python train.py --num_hidden_layers=14 --hidden_size=512 --n_experts=24 --experts_per_token=2 --d_expert=432 --d_shared_expert=0 --hidden_act="squared_relu" --moe_layers=[1, 2, 3, 4, 5, 6, 7, 8, 9, 10, 11, 12, 13] --router_score="softmax" --normalize_top_k=false --routed_scale=4.99 --balance_loss=0.00769 --balance_bias=false --router_cosine_scale=20.0 --init_std_router=0.0366 --lr_router=0.00114 --vocab_size=38837 --norm="rmsnorm" --norm_eps=1e-06 --tie_word_embeddings=false --optimizer="adamw" --learning_rate=0.00112 --beta1=0.9 --beta2=0.99 --batch_tokens=131072 --max_seq_len=1024 --train_tokens=1183000000 --max_steps=9026 --dataset="wikipedia_en"
Below are experts of layer 9 (counted from 0) of a mixture-of-experts language model. Rows are named router (the router's row for the expert), up (a neuron's input weights, with its number) and show model dimensions 256-383. Each number is 128 + 32 x the weight over its row's rms, rounded and kept within 0 to 255. Numbers have three digits each.
After each expert's rows: "mostly gets" lists some tokens that are sent to it at least half of the time. This comes from a sample of Wikipedia text that the model never trained on.

# expert 19
router:126074108132094141130157165155089124172152114181134156156174093147173133138135172156139168069116132139145084124165170127144087085139149163137148096131139117088090140123109093116169179109172050151163123136132083116162130143121143120090158114132162138076119106136108131135173150138176165118129101108156088104104111135115150164118148128077163118106085134123130161140097149140157110134061
up0:154182055140170124105136135072156176154126135110141115076072214167098111171137081177166062141074136113059140128077164158139159144109128115128152182097156147121140088121145127076088135154167161098119144119119174149057174137092122126129126154124186071087102161145157138116095163165142134138127155120148172085149112177119132125100097059146088161092126176136144138077136139140136068111119
up1:159114128097120128206112118064129137140105098129147115102127126138126120130108105115166190155106131130156078117137124163112125115147113145138133181136124115174078120157129144143142104121123177160127115138127129135095145158190053110196091078121119143037127111185147173156084107085093144186079093108130199161107159066147151098143157150138151107088124133104121158122126140160065119142081
up2:098170184120136148154082181091137150114102157151172107137136106166126185052099118121164137095131120119102156044115128149131111106149135128138057121141107160136189144119084134112156118094170114138110156122128147172119096094190106176138125180198099100119129160094116124130108103164131099112085087157103154129104192113053067128106164114146134128104153143127040132096113127150146142090122
up3:100203108115128134174110160147111147161155136108191101104098103107103140135117136091111161110109186106154129134115134142179084096119144112162066178162110157136128116118182162150127128059114199137108120115144195188126129088166086132084144097179139131152133138071176134115077168078130084148103122076036161109131127125092147152123095170100119167084145139126116164103158074110140137113148
up4:183134150123129128122144170167142120148115160108164109120141096129198160131111131121161185043149107127140109135159129116132127126153131101089074144123141130125097150111199128178132147150078194162161083127044123149126121149172105104104112145177190113091090148117156088162098111087109100103084079099141113115092127165078130070115116070120111123079166128072133110058136133115167092146091
mostly gets: "\", ", "); ", "\"; ", ",\" ", "., ", "including "

# expert 13
router:095149126126160095118115090103159111103092097112147106116073161127155088126200101129107142122155101153132152072195127161124146099123108159104143132113054100141161131107114103180122072095128190062138136151118136110134157199097156157095101082171136091123183113090148177090161138057172170124134130177059144141112101157149126064144131150146138145177121070112088146152165099110188109133133
up0:088121137173104138107110142095145120130188112097099144119098134147122151125109141111115098085085147182115133158142133133140152157138143125086092111118141148137133137172166147131166147103109109138164096107128077168173127117116095080099126131099155115146096130139147127102147062224126071145134131156189148167088124048095108186107113122205154137141148102116141137100096119087133135072171
up1:162064166174153167123100127128078110089110138158170084156117068162095055116137118098137128135057165169136157072095121085096187128180148130152148090046141076087075137104159125131064081132162103135141160080087077125104062165137138084150137126154115162107129163157160096142115084173094101127128057090149111112101150087120117133122136147090139131138163130152084071115165122108092094147098
up2:089166187102131151134167103088094120135158154106141188140103119126200165135146154111107188123088139152144192113135094189179125132100139118174167127122111164120122134169119108141124108088136162169080130089106121086174201133129147184133117125140091150114136153138110166088104103128171144126140163133122146154101122106067174093131163156133123173149146166153082110148068093053130116118185
up3:169195149112116140167135083109201088131093143158190142085111127180182130137109177090145121162169135122125105128099066151129222163091138089084151118136117158129146083134192144070073179094118131131152115133135108142138140100102096187101104186131107190096144129185120133177144134134113076147062122096154076150094137127092175111175129138150111109162136161103092140107094139182139191096127
up4:116127133058120148164113113097100097120118168119115151124141133166122105089160107149101120200132135156114132102158188132102136127068094123118057156162120115141113123100118100155106134124124177111093110076126148115094097116142102116136162166116133144133188089126116136139117103124074135094121114107134143120099168147132116168147072054094184093143111165153102158108151163082091103133116
mostly gets: "----", "Family", "Battle ", "Genus", "also", "Great "

# expert 16
router:155086124122030129134120184119153109153072168156124121126150139079096123183143175151141123112153115181143087120138141152130104123091124072098166073116142148084143060093108134117106112181176071168125054157095163129122140179093139140145093098130130160061201082121165095118158143086073106168172080148106129148131118155052108156089109137119160105121167138147110168124129122102150168169147
up0:178131116088167185106133110125136100189148162078092125161149118141125126108169107074125149065154128135124146080152153145176175126205141117133067171091099105158080127139143129132070125107097199106145177081165120093130126129146109089162163092169114136149168103068117163126115156130170101135143126083133134144161136128152115154108158070147159065097130073109102090111166190119128104112145
up1:113132099116113159125150109147136083117128157141085186110127124174099135077137114090133126084038145074078142131157164103126172147142102109196100118143166118152155154166142070105193207169178142140129031180066164065126117151109170114148113132120161172094110139186148173127189127164110114154147164094083126156087188079176122188161162113139141106162137105118115099084122105123104084088097
up2:127175161090139090139210158106096143166118143144151079089178114099113126145087104095133116113105128117106095163106128134156196143106061134108126110116142098130140173103121095100103054108130124113153126131112121125095154135136174145136107110156132112102129193115160115095152164045218119107196118079213141151135178105171099110072250083227143125159189119135106110072132178117138058144151
up3:139123113152120103178150127204096122104096142172152104149122090178107131120124147158085139103141158114132113146162157144150126175116191151134088084091118101154080118148110144149167140115134118159101147086134098135195129147097076154120186124141156109099136056111173115167151156153165203101182096123183082094128176131125121119156102091175119086159122137163096118125121119163036160108173
up4:117164026134143138150108119112129099136122188181166141142172139133107141068083156106107128129132123150116146105116189141095085090178144106138098076074113080100084155103125183126157128116127176095179137108081147163146176091128175112116078088086117161155077163155134154129120103129158122068121128144128186160145124134141152112123161105134101140144058110118132193134158122182079126104139
mostly gets: "which ", "This ", "that ", "There ", "this ", "These "

# expert 10
router:093150166096073176098117137159083081181101133098164122133142169112131145146141169088171124144166096103158106145156121127103104159055155162150151149174121129147099136135089132073100176096118149123153083157124138161072071097091075118103183068077107110167068137165099089159071119200156118139148099116082175126133146114204096094101144127112154075086148097136158110122115179117058106132061
up0:057147168108095137128161151135118102138104104140110144124108110214146089149115114160149120114107137141126089106096123143142151072135132099112091104143100123131138164138084110121173063108106156107154124149129108155135146098162171138156138180084068092126126161109117112121086202208124067108168163123130113104101061136123125117100085110133203123129168137096134121206094085096141137082112
up1:095131158112144120119141192132186094164152224092113117119086118102086138138072129082099159099118162156148151095133163140188123047111166165073123076122110144075160146132154124114180147110117148131169123115121129143147106142194162110131144173212065091128154116085077137105158156114137149063072149135153094196085177135122089083085057149166127118143114128096059100065120107148115137117146
up2:142145121152123187214110153122149085126153138169099123126121111120129165146068111148063183125173150145084107093098159170145139140106095174089165156117092125156141113098100128137142187158163152151122110088125151133125152180113156164106093161059120112101137168094129078161124135127115092178171147128114135078124131103085129151171152110128108163150187143056125073091132149082176109144182
up3:176091110181094119196183145189111094115073131129180127179114149122119122103095112126089147156142152135172190107084080140171136155125105099149121184118143134149103080081162136106113145121140151195059166108046059111127122148197152162203128177170110156076178161120167144122121107140171155123114119167200105127110128171130169113191182158110108062133153127139107115091159188127097106106166
up4:101112113195152111112118158182188156096111120163087091173122137217162073085144117181085158143084082062143120118161102111132125202170125145107103200184131088146103107161110076138110146157197103180099073085119126131116140131118110122127071211155100127112138090148108153116108112104128093187056126149141138133144106147133100074145089172135179134069108076158129096102132153098099097150150
mostly gets: "consists ", "dis", "Turnout ", "rights ", "there", "', "

# expert 6
router:129149149104039165145145179072075164119130128110141144120186167130145137057093160116121142118106145129093134023128124167116110139169139147114118107129136103089184095106145134098130154118138168190092138138144124156094130120136105066140073098042148178152176125119149108095125194156086145140142160083137148131122120181105090127098102152168081162129156094156146143074123179119119099123172
up0:192108151164096141192179095102108115089116143158139092113131085096178129098195114136170087133151124133129132125094145136096127088160187144118127092144171079111125101108139110152077153137076126138138166099159181118185077175139091170115108140151129123086093123108136116144153120110172116106186142160139159125132094123159145097104194119138099141078140189144171123145165178138125143089081
up1:164103183112187160158126135090097114129120184055104106065170125119133171104146034099107099083155143113181125192129162119152082108130095137164162136110121131141139188128137110189149043142142164144111071094145142179191094150174153116129113124142110125090160146088105209112114113109117126113106150101139082161090179147152163188124147144125134096079168103177155148148127160143156155132092
up2:137129149139170129134130109107115082102108134141137091143107134101168068101174122165175131124146127165152101095132114170131139130158104169139110145161138120126094124173193138094160085134127163109096093145100127136133132154111168122187109082124092150064129172177084085192112023100149114081138087159083097131060152043117151154125104059093124082176115132141105171170089123139132174094159
up3:133161129107207172078080092134155115145108145129130150174057110158104124163157150091123180097148152137115161160137134115136172146141108121114121079147097181145129125102100122104095107156074172091160180143190154104089147131133146108087197099160159170160096106118126130091116131091098141130129163126067186183134118141199174104096144134191133183133133128118166125110154132108103062125066
up4:116111130142189128127171144088214068105112108187142073141132152125087063072123162151135090096120117135128141161153143057131149085095104179098154171090120116166067148072090105127115090195098093112144153114112091137144161186107153132106128113173145141125129120060147144120123150132146132154113075114066139148109123084151157192139117091181117118144154156073067127162114075165119175134074
mostly gets: "his ", "their ", "her ", "His ", "original ", "its "

# expert 8
router:096108124126092137114126154168127186165082124103121152113146124080132134080095119070116131187080140154110112054097122149161142162093103163158119077166128121182111144150127180117136101152172095133169108109138119098146194160111131089206155136080204117156102131162170154127091155130137129140111071102130167172167185142073096149069113094127185145101151127155085079111123115161043069153082
up0:094099131128113147118156146064117144144119106075087193137172157093065171081111156115170191110170115117163088056200126074130111120166193142101115186075100132124060175135169106165103070137144146133112031121104172148110099137133154104164150109143134135118179138124170167112204149123148157140175155214137148148106174151174180110147107094085146114132156129119139123095151192119153117148175
up1:131110086161138163152132174112179119045103134088150133198137110146120081071139086126187147124170122186093158129144155178146148171173141168090199106109088119123111143088097140081146122097125134100166058181120150152120120157122133118132143161095127075143130123127131079156097191141127151114196160094139145112103072180149081115100107071154172133169099124153106130145170144051161133152193
up2:136171110151122116139163158084107142076082149093159141173139146096137137113193164155088082152144155098129151154095076165129149107085122168099163195137146195122103131091230163070146072216165093117132109126064160160174135085134136099190110126131101131107156121118113047142129130140103091085124136138164110135079114118096186094104146150122129124210083150111140079091089143053181098146101
up3:115175151175128106140125117091114086106134143136156156151119150133116106113161133089101184166112071113158099126125081106127115123126183192182172180133083143156135152123169171152173074117056097106187156211158100120103161133094113146141080175126146103117191107146089154171090136116050147112112115146161175051124143114073136126098155162073153124129163150152128142138146127099116147125106
up4:091193151150127094121157146124169152109119096143107107147124147104194031080118153150184120141085126145104124201156089135089151105182132048098089151182176124087084090139142105119081124096108119167127174188155155095109139160152170091093029127139152147120096074113159087153205110181171075191088136141159115133156089110122182170166146084124095130114135142164116141088163162104095101141123
mostly gets: "tick", "ex", "show", "By ", "COVID", "rec"

# expert 0
router:145118165086132150194170153064095104140148089098141120127177152101122146085146119076155116122149141158119114060105093123140116071131129125159132154116186179192169089095144160111128136113216061121135091115104080177160087104108107089079173139079087094054177108061102102163158171168159079166185114066161159116113170124121100081127175104148187120158152098108145085159136187156152155109157
up0:106116105133085137103142235138149174087140075103143166130162155153147098104099118124129088060136184124154124095131131084161144094073121159160108142137064107127147160097104109105092121181170095138095143129112064115109136178129097127116136095161151176090075136126150154141136110152116177078151078151148129184135097117120134115114139150118055150105138093134096108146054136127089117091143
up1:156138153096084095151106126109105096054145159138101148130160119135092121121132183087080152096131148075134119131189136151122102204160067132134105026130136101150121138185101118152183125118200126129129135150091148154180104227140141125090175145140106131150165072113115137102098166111103128149101136051185057135126129150072129141137117097196110079113176147096096151097152123103149096171185
up2:142107147173077135141147139148114170115065106181080180142091105170095066152180132115129139171087208130150132165127121103165155117116136126137098139147111108079105108130141058147201133116129178167140097100097126152085183156143099149168129118153152160133132099125162066135143094153075137119156125107103119132145121135128170197138103140136107100114082145153133122101120095153112078151105
up3:106158099130092144151178135127147087127103144117184124112086097117174095122098152159101131124147173077122138104182109142132155133070138145166108184151149136105152120182097083096087156094142121118098106122119132158099098097109139217135142068110164131119138119113093176118165121136150164100085100169160145089113143153188115148104132140126135119108114177088092133115142100122157105093145
up4:054100121110057137107174099150121135102056116163056181148061173155110113143074147132118166148157124123171135090175180107181102147150167089073121092167138163172095078124108100152157132170167128111194110144170132110106179100159073133121120177158070214127155128167111107154173061126063114144159096129124082156185147109140066141169153124154161118153091141118114141139106121121098115123150
mostly gets: "be ", "being ", "considered ", "remained ", "known ", "available "

# expert 5
router:109108111149128189103154138114108052141157165158135134124133199136092151091139149088151094086152099121142126185172088173106138109083101088125103109127082137058083178083130093096100136121171156179134114122174094118098088131161137144095107092075131101102136107138146128163062165177127146127141197120172060106174088137129134096108157127144181092135125096133158149081111204123137158119127
up0:119149104131109095188128108132171204065144141064123114159118100123135104160145103103077100110135149075110126140082101101131133103127100157085091130089164128173100149094100148090086112145140118139108120102120107116163152108089088154213088200096123142110129081133119133131123166102155127047116089115161130165158175131108154120145093118129128139054151204128148183084106055090173115127164
up1:165100073140081140167144157162149150140104096140118152137134116165164133090124189133153186128064175118107170100088158086208179126151179075139155125153142137140102129148115162127113149115130149168071164101108120152132138158095161130099105116157174109109132086092171128188137122156139110144177084093164170138135110095127108117152159148204128157151164123122069039135076150092101118111079
up2:109150110132049094116147118123130200103100128123093109159127121128130073133164154154126149135114136132133089089122044017101129108126141170117151116156127066138156093102138140172121138140143166149102123118044156152142158160099122121144117086137154085113127125152154108112126115121101094086155125123101106186072172152146146184148135154161112137152157160202118051117142138150121083124087
up3:132119126128130099126126134170142111161097157114189172076125148153176088086114047159128095173103200111105115110076097179181190146167148110093140083164083169130137170117138146181145110152150132145128088134104121112066121090125151139139123102126109128119160066134104152131139134161117090129174159110180162164170153157160150146103178153090051129052104065121132213135115080064082120150146
up4:157143156129121129094185148188126107114176148108087098147141089148103123148148077145148165147138114121156087125105171162124162190124123143134106129138157127124141119156120083091175117070165115110065162101091141156081116134109106153167131090127150094047172166148123133143120174136185086120126075116102093156137112085159098153111123136101096107173156150127147096170119134156184162143148
mostly gets: "War ", "Denmark ", "Website", "Boy ", "Futures ", "would "

# expert 4
router:103149090126091118189141063110128101121090071107153165106094091137112096172149165110123069110154141145107158121168068091184136147155086182170150140097106196125140181128107100100147106141135203131130123158145077119189106135057102080143185118099160134116097100117143098116105104118150119147190135140045097164175077169077135203144136128154143105183143162187079170138125123150155137097087
up0:107043211098133085136150111057111130102114187095160120121116176091153145073104182139224111099081146099089142131111070163127147131144130170131168089193087065100050072108172179141123104203137149151166116110138120155100161105067154147175167109140128142072118165161094120122074085166168120052078105205155147146128177053088127076139083071076128148138167115149128156157104195158095114089148
up1:195183141116076170153129097104169084139174145101134090110124154187177130116114144117172133089128158132051077133108150152090126192175092095102181102132134119155124160166137085149202082167128109115137137081181155131139189147114105107142132112145141174124134123151169100148103121124107066156110115090119140135138109112119126118078108094153108116141139134081165151120138097131097127152112
up2:130150149175109141140132152067139169117104142146138144127124177091152119097153166094140094141114107162137171064172128106128162151136085151148115118177169130099048126100150154106182071158190164128175119127117129141169049104129186101163134076100103161113114185161118142065127113145169128117160105123089160130125155103097145151179134103129126106121157227139123137175099172057137164189103
up3:128154087123163198106221143091166101156130132156206118056161131131126103116083091172124170097189125135105107169097116121095141127138119155085122128177105100135108154168139111102113113129124085112168035167105180100147105127134109133136126123121101120109140136178136051114091154113145112106154155103183085104146123194221130119141105137139189133102130084127132143139126149081154069102147
up4:077121154183057178124142159146167093108152162142126177142141141112127106157125148120129106079063094076060166109084123204172167155146124113088162097155126102090083118093172156155090181172109131217171197101142132107054085098160178170150070168094105155118170120101153112123147164099161077115092140104151131167156124114144137166103159096105088166123185113107147100085082134145124162138141
mostly gets: "Born", "also", "Genre", "non", "Phylum", "Label"

# expert 20
router:166086102102118157156151126067104113164147138179118120163176122140142101100146135118160154108123147118128089115133161166082141078091134146136126108097149113103062080108129136151111135115207142144138113079107095168117120157141120035132038076134103095059142142087150132135147167187089100124158031105181146109151116105148078149109138134143121091143095109089166143163141154122141087161066
up0:090117154169121119143136120144120089125136177075095151119109138141090129169056080163109211114134148120093128155073111074117095104136111070143173140155095123182203148119175058201091124195097202106162080133126125170142127158116115176073092115104144112173106100154166118108085170148149083113157215083084110109116086116167151115169144095156124096088103108108170077124133092094116102090173
up1:103176144063091147147110130200070096122153136145099129143110126103102117121105109119086178160153124127061194130127109163107077102108162137155142134183133152134089107192153125164173089067138131163151097159081094161121108116148161161176186102110157222135122068194173133091129097133108081084110171140128117163162149136132081152158105171124140117153099146162119168162129076112102073102136
up2:124099174141100153084140142109149153100114187104148112116173096099124106155114165130139138075144136079144109061048152149153128116083092043114172139074083085125150097173106080134137046177087187149182175101120114143097136135110121134169095141156164138122121115045107113163140109128177091131138118147100139126165191052102083074111141096142143109110164142145102122076137113103132110141143
up3:112113113096144134153125069113113115124115166131151156043094132119071164197192157126091124125162159160130130067131055135169138079124061113075098164142141156112123168129105097139138082122148124137164128165158149132089131128150161132143190117102078139090151127170120088107062068079131187094141115158165188168096148117112125144115150191112139100089173160107110171148080128138110086161113
up4:127100066167186192075143115155193095127082085170139130167096144136080100129104129111127075134157091179153158133088127103084160115145079103138154093106148133151147125166105170103068148133077170100173128130150105108108149140130130132112120151123149155153138138083126162159148148148184152111077167119126126134184119114119099162133168119116120140161085139137094139106117134104151139100155
mostly gets: "work ", "appeared ", "tions ", "service ", "ations ", "areas "

# expert 9
router:115124155066176121137105174099141073130152146154098057083148138133076095173074133129159077092134115121104149097076157083111156114096104103123208082127125121105139144107141101150150102085151165109115098112165131168169065121149089109105162146137143136155105076098109204155079163174152123186120166183172104180126112125121050172172132149166091099101100178157127180164133132080123140145164
up0:160160179135148111191168090110052133117156166081123099142103097169123141126144118119177153119097104171095097125067144120101214173175079105152098153134138050061164156191077107158138099128089182134131028189107120135090183081129159113101153166161103089113124104119098178145108131124055112112151093055204152120104156177118126143051194136165137112133128164093150146155078148166084130118087
up1:136120117108115139120128175119187103155081167142111119121159111077131172072091087138093135133129187093114144085134209143090076164174148070122065043158156095153153152139125166109114175123169165130103136085148072112180131137121123161115127116116126121083155126087146104156139056182119153150126103125156148194112144136150082115171149104146078100107153082103129090212081110075137129117086
up2:142145104137128104154136071150122149122200145108170102125104145161132103117099174133118119158100110114155123140158133120102141117148118172141134154086160088122112109134083109132178123100174148143127158056028165104129113088127181134115128134120120128112158128072163084133131091089132082099085148125102167149158151153118161151170111113143177157113136151133107125104137113151104119097107
up3:106124128088138192149145126106122090154128099115091108097130139120121127118110152143163130108087145113119067046155080126161139116147132150123143159112103102185138090124093148151057087130121152142114130143148166084145095096197190150162130143157130168099127148096168169131102044145100132173073097136050099156128162063150089153139122107127146114138133152181127171104248168079153156183174
up4:152083105138110107078152163099144119108067104116112133171158109152141104110115142115107132106115123102120104145124099120175145132161102124106186152109126170137113094174096125070131108136137122158094147127116068158138137121104077181146144187157159149125112074095117098173112167160125148166083150100178156137169095145150093069139174147128166132096187142056115125140187116102160094139150
mostly gets: "took ", "take ", "Br", "Ivory ", "takes ", "taking "

# expert 12
router:139122154087168168089171153076142157106120124117151093188116149189184170143110158146172169095119136079110118178105125166091163082086173194082152084171110140073116125087154104162097188132126080147131120070151081146152155110144136173184128161145093113115148108080124077136100139197147094176053148120140097138103111145151066134145155118134079130161093149088161134125147114121067105171144
up0:074158128137141186139098145154092133176076194084181165100068096179069121088176069049153128139056151149160093091189145116129120099097144106142109080115086146114107120120159141150105161163161134142049130121106160128183150108105095092102172114113115125110093215152123127058115094115173197112125103128101101147138083087110103145110126093139169222152096132122107073137105106106167183175153
up1:154171120157083122141170145141133070108082164176144102078119140154093136119146123120107156122104142102092128140093126120176100153099092083119196146161122086085171109141135139138186115145121150116138118104148164118116057134161137139194096096083135121163129108153109141045094135119197199140086097124092109150108161104086131145120120116133074139142139116127082154116066121109080106159143
up2:136133132177130117151098116117158143127164104120148100158137116059118135116135094133142147163134097128143132114122145126159085106125136164105133122148129188148141128156125122099099077127109158055160112109072197123103116140132163133158122174168158103122151093087120082137085120046101084103132091105186108104116122151139120055143120133202180037122114104084159181093139073072142122130116
up3:119103094104142168075148132115144139145078124124165114093136121099150135138142154099172146106149172146166168080126144146146119078148151111176100115094130139126136153142117194067139122103193124117098147103154118112122093156148109089097145147150129157114155105141123168144155107107188119163115149093084135158126197133106134125137151104120196100160169081150138129117140146087099118207181
up4:173088127145102087163128101113109130057141138174101160101104108150104099136128180081030107132131106103100107156141134103133146203084078184190084119122184188161060181122129122081152137145150176208067114093114101107155120110104153128113160112183111105050094113127117114076156110089152137109111136129176114155124145118102169131107094128179138099114197116102164188154071140080159146148136
mostly gets: "In ", "won ", "wrote ", "joined ", "decided ", "From "

# expert 17
router:146179172132188109123077111164120119130129086130115112141163183156135157115099128106101087150140105150099084110142095054116083141103121151187118156110140187114082116161102097114159124135157086152095175113120181166069157153115176146167175123161103084151091073119168102086063150149113162181139165147097134177085172132099167081167139159200066117109157117133187149122102132092099109135057
up0:187147137081099188186143173110154085121125096122153185090201106128143156137154177087147098140135087176149153134124074154145163168096123170107145099128075101158133143165140137113120145165143131137133119076162161132136113081232117159114114115133139172047124177128090101186127087091114152132135113108137079083147067080109123162188097149137071162082118113120122104129125152099148053112138
up1:110174139159120119165126144129103134148155162098157219126110106079201193080087097153087158134121136119116070089143075126145132103099148104116139106211197112143098130085070146036127085113136149090118081150114128124146119089065167103115118133144140122102150110094093137192087158138191111112153152165125128178083129175103174136103222066135163129144109114136100112149123140159145113134112
up2:158122178147124147147120100148120080128103101143168109111155137103109133062163100146094192166147132167127118104082087120137165158104140107146125091183206140199137194147086115159162137135131158108163173087104110100089108093106198104177151144086123190113157097084048122121162047167102146136126120135188117136137111082138105140094154077116149053116062162099135130093136105128121162108141
up3:142176086090093088203106159176123145104115138140138123194142166114158162086114148097158128197068151139079122120117127143137129105100148150124102142180172114127090077131074130077126172203138151125059136141057160155118140146091126185110119155069140123132133189189183120138093109120066159138098131173170146070154112113152130100102098094121099148147133160081145146117172084117081150099087
up4:123125085104104117135173073152150171141137112142105128123103120123222088104131154101143125105078141115090159138182061058146136135109125168094109190113114120210121147101127126109095085140125140147174167118081138163114209133046125170089135175077139165113134101144085090209181095158103111110089125140110108146214118120105108121100044098096112130131164110105138139144102087161132116124119
mostly gets: "Queen ", "Singh ", "aged ", "Air ", "SR ", "ст"

# expert 7
router:138143102110135136130161169111144073087153135161092144083112132153145127161176064178116138108071160125105080088128083155073181169136186203143138147083134146086163159101123092125091106097156144109112157117140135169161112158120128067092135064103131087132096134119201147094093143104069101125103151130159088170184106174110112143089127149097126110132156111144127098163119143141064150141076
up0:085136137105152130134134125058157086156158122124147068147113101150117122101115127109138156105131118113085095182170215096128157188172145113141080109134133166143076133172164089128207059150128044154090073151140135166108162137152158133118147133102171148080101203126148173132134096141087120125130159108122136165126127149079108134103122081129106140098114109093174162127112169062121095122131
up1:123169150071121106101150129070098059150115143074128098110125157119136134080106129181163129119184156166154156142150118142110169117113081146171094097213062164071136130132197079126124058140137183080182073145112102160153140177068184123142062088050179208097122103177138122215120155116110101075169152111074172160130134134182064107117147115161050109150106130139091082114129124124170167119148
up2:098130149160097126255137147125101133116060123111150131086103191134147172102137144159142179111106149119099163116136074105160135118177132161110142119115119108116160127184122160163223133189098141136102101129162090114133139118124103123104125104097144121129122142157156126149163163147129071189093085136150138131169135156165164144125097163122181039169136123093176169159143139077138103156177
up3:116160170123109062125122109148110194094159118140098143153085147105130193154128150120137157164170110122149209110094172106202158132079098088057132081129137149097158138160151154113076111075137118153153133173145162112074104094118121197121089103124112125123243074127157146122170140145084159165134130115136201112071117167107083133112111137192131114129115166137099160091101094121188104103119
up4:132115082181119148129128172078089181107108134129165124147044127098211124103134134116099141090153133140041196129120138138162133142115108067136122145138178159119105124155098139113177186183127169135151109098139154122121107143150137112100160148176130121125110097164120108123138099125086179123108090109114172115047155091161123203131113143105131119191110146121149129113112154142143100081168
mostly gets: "\".", "=", ".\"", "School", ").", "Road"

# expert 22
router:121155173090152116129103118147122128089141130091148121135129098124090137185176059119140067063188126063100126062159160118109142074144103142156184099093077123120124147099087069111110159071113179143107109083182082105119103128175171144113148095168133123171137125104144145093076184145093154145110124078124162148076150187167122124148117102109092135131101106125095149086162157114101186153148
up0:134106162149103101122154159144126129074120108149121189092136117045109152181152117131136121102121253166120149144131170195150106076102080098114112093073154135123131166179115085098177104141101150162144064093122120131086139096087126128151122148116161144156146206135122158153118143133168157130170104185122134177090142131051086130147158089162137161118134078124215128075098160078099081165174
up1:086150115131148125115146120105138167178104120113182107148062111121123142119134103131112179185113129070181125115103097153130131100190112099096130095180108113106093133119120111139100084158162140103123075117146108123123140113165140104142070108131132122079121151098098101126126111107123151150029078056203142141168136074159159175105113131121122138132095160118076112088097123153114102118166
up2:135138100241131064164119136088086112155047172119123132153079113126099139079215140062117155130151126202182100162159149103132171168131112081141139181151152152174125125103122163074115107126116125100185148097134089163166084121106103155115114129121131126135089166179105139199107122158129088109123082028104139157148114095111160133082150139188127160091116196098109158138118141070093099085177
up3:073129135153150163111187129142119158121159173162142074155145054102157133121207091159118131094095085182142110100122054087157115183094136175140168095119148075139068089060130146135144097187129136137203181082093119106090107159119164098096132120137077217152166155098191110170124141179130126169096068066128142124146108168132166126113168163101185092116176084089132193118167170117141098188151
up4:115149090152090147133105188086179139202106149101089131158112149154114143156192118194098175182097195101165153068180134204129053107156144118125128112120106168093132107145125090067162101153112175154073141135148133116148134135115109146160125110109172137063137159105117107126177127110090176069131138151177093094132152071116147099136181121138140117124104104115148147080152112046144137122134
mostly gets: "Website", "Saint", "CC", "Inc", "CH", "BS"

# expert 11
router:109109111104177181141155134137128174091150143105165169116161115078148144144135105158147123149124151102121133092105107109170129131107179146156081142156167115126143167121148204068094137148088236139144141104176127078108140153135113093167093163183145196119100097174157167143120129094106120106145123147121137155158114111132142112070067138176171168122137154113100094106079099169113075148174
up0:159090102125097098110148109106079149168150093115107062106114149105131165117097153143128156095114135109123128113180157113122102158109118131073144141071141126100131201108100143170082200091092129144131098105131082136078185090120153101140105095130179117158128101134081150120114167084091136120163169134114133088137102152135122103171162114140142180066122114180055118093127139139104149150094
up1:148121132135103095137108160157158111091106108164165192152112129132102109110092181105156177180127077158107109146134176122173125154153090090095164190093118147136131146165050115156077143145120122121099157088123102144082080092097117132133129106121185144123200113089134116135163087106102080119141121108106140082103150125169120173149170063148161161154106113177121092041124188102179117221140
up2:130122092181123142173160160135095113176188185184101133117140134134168093160085080121150134064133164125187106082132063180126110172140145134109101113103115160087119145101125075172134178096131162146179126106129132171104093141140194151081144134096140125135131190100148097121128142152139152102134170100162124098189148184154129142159110152143143043131086109143148178172175129122125138150095
up3:148171169112082153148118147153109142131140111166076172129164198150065185148125111159140134138123142059089112147125170195133144126137172146048146124098081054115081080138167094090134118112162084162128129119160123149101124095103157142135099118074069079156197155085130093135177154223095145168140137117184067096207098146118080111196149156151092214138133112170131161131094179137153171103097
up4:197104113190115167126141158078062119145150143084192148156116122114112040155156137131122122101125073120179134166156184115128117134116134139127130152146108087120138136139154111088200126194118160096161111163134107102193126192131196158185159193153189142075131119084148106152082080077147102162119177159140152193134132061131148148110101102109108107158134115101171120147138135127111166147115
mostly gets: "oph", "ist", "tion", "group", "them", "ation"